Weights of a small mixture-of-experts language model, trained from scratch on English Wikipedia: 651M tokens.
Below are experts of layer 2 (counted from 0) of a mixture-of-experts language model. Rows are named router (the router's row for the expert), down (a neuron's output weights, with its number) and show model dimensions 0-127. Each number is 200 + 30 x the weight over its row's rms, rounded and kept within 0 to 999.
After each expert's rows: a language model's description of what the expert responds to. This comes from a sample of Wikipedia text that the model never trained on.

# expert 27
router,235,190,200,200,217,166,191,191,265,203,212,170,186,274,197,208,218,156,194,188,191,204,156,221,146,197,203,228,213,171,193,187,192,159,169,249,162,193,209,225,222,152,168,225,202,161,198,193,232,206,234,164,191,220,218,201,165,173,287,207,110,165,182,180,201,177,179,209,194,234,213,196,206,274,237,179,230,228,159,185,206,224,194,178,210,252,223,213,190,171,219,215,216,168,235,220,278,157,193,190,169,230,185,181,215,193,205,209,235,216,221,170,180,223,274,203,237,219,191,212,249,144,183,225,165,184,201,242
down0,229,185,219,206,195,186,247,191,214,177,187,190,179,213,214,146,248,228,190,184,172,241,151,283,153,159,210,204,190,225,156,164,200,196,218,220,171,203,238,193,199,225,205,195,224,222,140,224,226,216,182,192,221,195,194,205,196,168,207,235,212,203,180,235,187,238,147,164,215,152,122,207,180,241,227,189,201,215,180,171,243,193,243,199,215,220,171,198,246,157,287,217,237,175,192,202,159,177,162,259,155,194,256,190,233,170,198,197,170,197,169,189,165,208,221,185,161,241,179,233,165,165,207,147,189,201,155,191
What it handles: Past participles after was/were/been in passive constructions, e.g. released, built, died, consecrated, announced, often followed by in or by.

# expert 4
router,239,160,167,219,215,169,161,196,253,171,197,214,209,239,195,224,181,149,228,217,195,227,177,220,173,185,219,200,246,240,237,215,163,165,194,241,164,251,226,228,171,190,154,206,156,162,178,208,224,199,209,144,179,202,217,202,163,211,244,228,154,183,189,209,208,194,139,234,211,198,210,211,181,198,221,185,249,219,212,195,168,250,211,188,240,230,287,198,208,153,217,134,197,192,189,220,253,180,193,180,145,221,156,224,176,172,149,186,236,180,196,186,162,216,225,237,192,245,239,231,206,129,207,230,179,180,203,202
down0,180,158,198,168,216,162,174,209,222,209,170,212,203,199,252,218,189,186,182,161,234,199,213,136,208,173,88,180,128,177,173,242,202,217,193,173,223,226,175,215,171,208,129,183,165,208,174,259,215,187,182,251,152,208,211,173,191,202,167,209,189,190,199,180,243,199,194,185,227,189,175,181,193,190,228,255,168,235,154,213,179,242,188,138,220,133,243,240,196,214,191,153,176,194,201,198,189,187,194,147,220,189,179,203,208,233,244,165,245,220,193,185,159,227,205,151,223,193,186,220,217,162,240,197,237,184,199,202
What it handles: Commas after introductory phrases like However, Initially, In 1987, plus clause-ending periods and verbs such as continued, revealed, whether.

# expert 44
router,197,205,208,236,239,194,225,203,239,212,243,174,218,235,197,253,218,168,161,210,176,236,158,225,176,204,206,226,232,202,267,208,207,147,201,241,182,202,188,200,177,178,162,160,187,170,147,165,249,256,231,183,242,193,205,186,191,181,220,250,170,200,194,115,164,151,158,210,198,229,245,212,204,236,255,189,208,204,192,156,163,216,194,154,203,195,220,203,156,122,210,178,181,192,183,191,251,185,188,165,202,226,133,185,248,187,213,209,230,173,192,211,204,185,194,243,218,196,205,221,198,188,214,273,186,185,150,199
down2,203,243,209,222,205,193,222,192,222,209,186,207,181,185,155,254,246,157,199,188,188,148,199,250,206,209,214,209,224,245,165,210,190,166,212,237,121,192,260,191,191,159,209,163,220,185,220,212,168,301,190,233,236,186,167,200,153,236,183,228,163,238,220,196,154,249,197,246,163,203,230,233,202,212,229,164,232,190,158,175,193,219,220,213,198,128,161,177,165,197,195,215,187,225,187,215,209,199,203,159,188,182,250,205,241,182,138,141,220,188,188,224,207,202,198,163,169,167,198,193,203,220,218,248,165,186,193,246
What it handles: Final pieces of proper names and species words, like -s, -el, -ens, -ms, as in Shields, Deschanel, Chelmsford, Rebels.

# expert 54
router,219,233,210,203,230,200,215,215,215,178,241,214,167,259,185,257,182,187,195,166,130,250,165,217,162,203,229,222,213,194,205,205,200,140,176,220,198,231,194,196,238,163,168,164,193,208,158,218,249,236,234,167,248,233,207,207,197,173,280,206,145,203,190,112,160,152,164,198,190,214,213,217,222,231,213,201,231,181,155,173,180,238,190,187,212,207,245,196,176,151,195,177,162,201,190,175,284,156,191,177,197,228,205,196,220,184,205,194,254,161,235,176,230,207,181,207,209,229,198,203,187,185,216,266,205,179,174,196
down0,137,214,187,199,214,217,201,201,160,192,201,208,211,142,227,216,241,144,175,199,181,200,244,193,183,196,223,161,157,194,209,221,240,188,194,210,144,229,289,186,201,183,199,137,215,242,251,208,213,229,181,252,158,215,190,242,179,232,198,195,188,196,206,200,203,193,207,188,189,186,198,175,210,186,228,164,209,153,219,260,204,197,237,241,262,201,206,191,144,165,195,156,179,159,220,189,259,221,241,211,165,210,224,224,232,245,234,175,207,229,229,204,192,168,199,172,110,219,211,202,190,169,131,181,178,174,191,231
What it handles: Final pieces of surnames and Latin taxon names, such as -us, -ović, -sson, -on, often in tables and species lists.

# expert 25
router,206,225,165,255,216,215,210,188,196,200,253,199,231,232,194,214,159,180,202,223,177,239,145,193,198,197,230,198,257,195,221,244,159,171,224,209,168,196,201,216,215,197,216,211,181,176,184,187,213,232,162,166,204,207,190,167,188,231,240,205,170,234,157,165,196,178,174,206,218,218,278,228,202,219,237,145,227,230,236,160,195,250,181,120,214,189,211,188,155,160,206,174,168,149,191,183,253,162,189,195,162,247,151,245,231,234,205,172,247,163,226,187,166,236,216,274,183,208,211,236,202,190,149,226,179,186,174,187
down0,220,185,154,171,217,223,179,189,183,163,178,199,212,162,224,194,164,176,154,206,163,166,173,200,205,185,207,222,164,200,194,228,212,167,223,149,184,220,199,195,236,247,172,236,193,173,199,201,192,170,216,173,148,245,301,168,150,219,187,218,195,220,221,211,263,146,180,240,237,185,207,194,163,205,200,231,217,183,307,231,189,164,175,199,224,144,182,168,214,151,178,156,276,179,214,194,164,144,221,207,237,193,152,198,186,174,231,202,196,164,214,230,185,191,195,186,178,202,202,179,184,216,184,230,173,189,226,206
What it handles: Final plural-like suffix pieces ending a word, such as s, es, ers, ings, ies, often in names or common nouns.

# expert 29
router,223,182,154,270,179,155,161,242,183,220,231,220,199,213,207,253,189,185,199,196,185,208,151,224,111,189,222,187,198,198,215,236,206,165,192,236,178,241,261,210,180,200,157,188,201,199,193,206,254,230,186,188,197,218,209,223,163,198,262,216,136,173,183,180,163,173,148,211,246,215,233,235,208,214,204,209,263,235,195,165,194,232,190,186,221,190,243,201,186,171,197,135,219,170,197,181,252,193,183,181,154,242,149,239,220,194,180,168,235,174,204,201,188,220,239,192,214,203,224,240,177,139,180,238,181,172,218,235
down0,129,241,143,200,236,230,177,153,156,158,220,206,215,211,224,206,168,216,186,207,195,183,137,236,189,164,143,156,160,229,151,203,188,238,155,266,238,185,207,191,175,145,167,185,204,227,212,217,217,141,270,226,199,152,175,185,255,181,200,223,193,198,194,204,177,206,196,139,221,232,227,189,178,218,200,181,213,228,203,219,182,215,205,192,192,202,222,172,178,197,275,224,202,209,229,138,166,235,245,221,194,222,231,237,212,209,217,205,169,214,188,208,185,155,181,171,218,165,233,188,230,200,185,238,201,203,255,224
What it handles: Speech and belief words such as said, stated, believed, considered, plus sentence-initial However and According, often followed by that.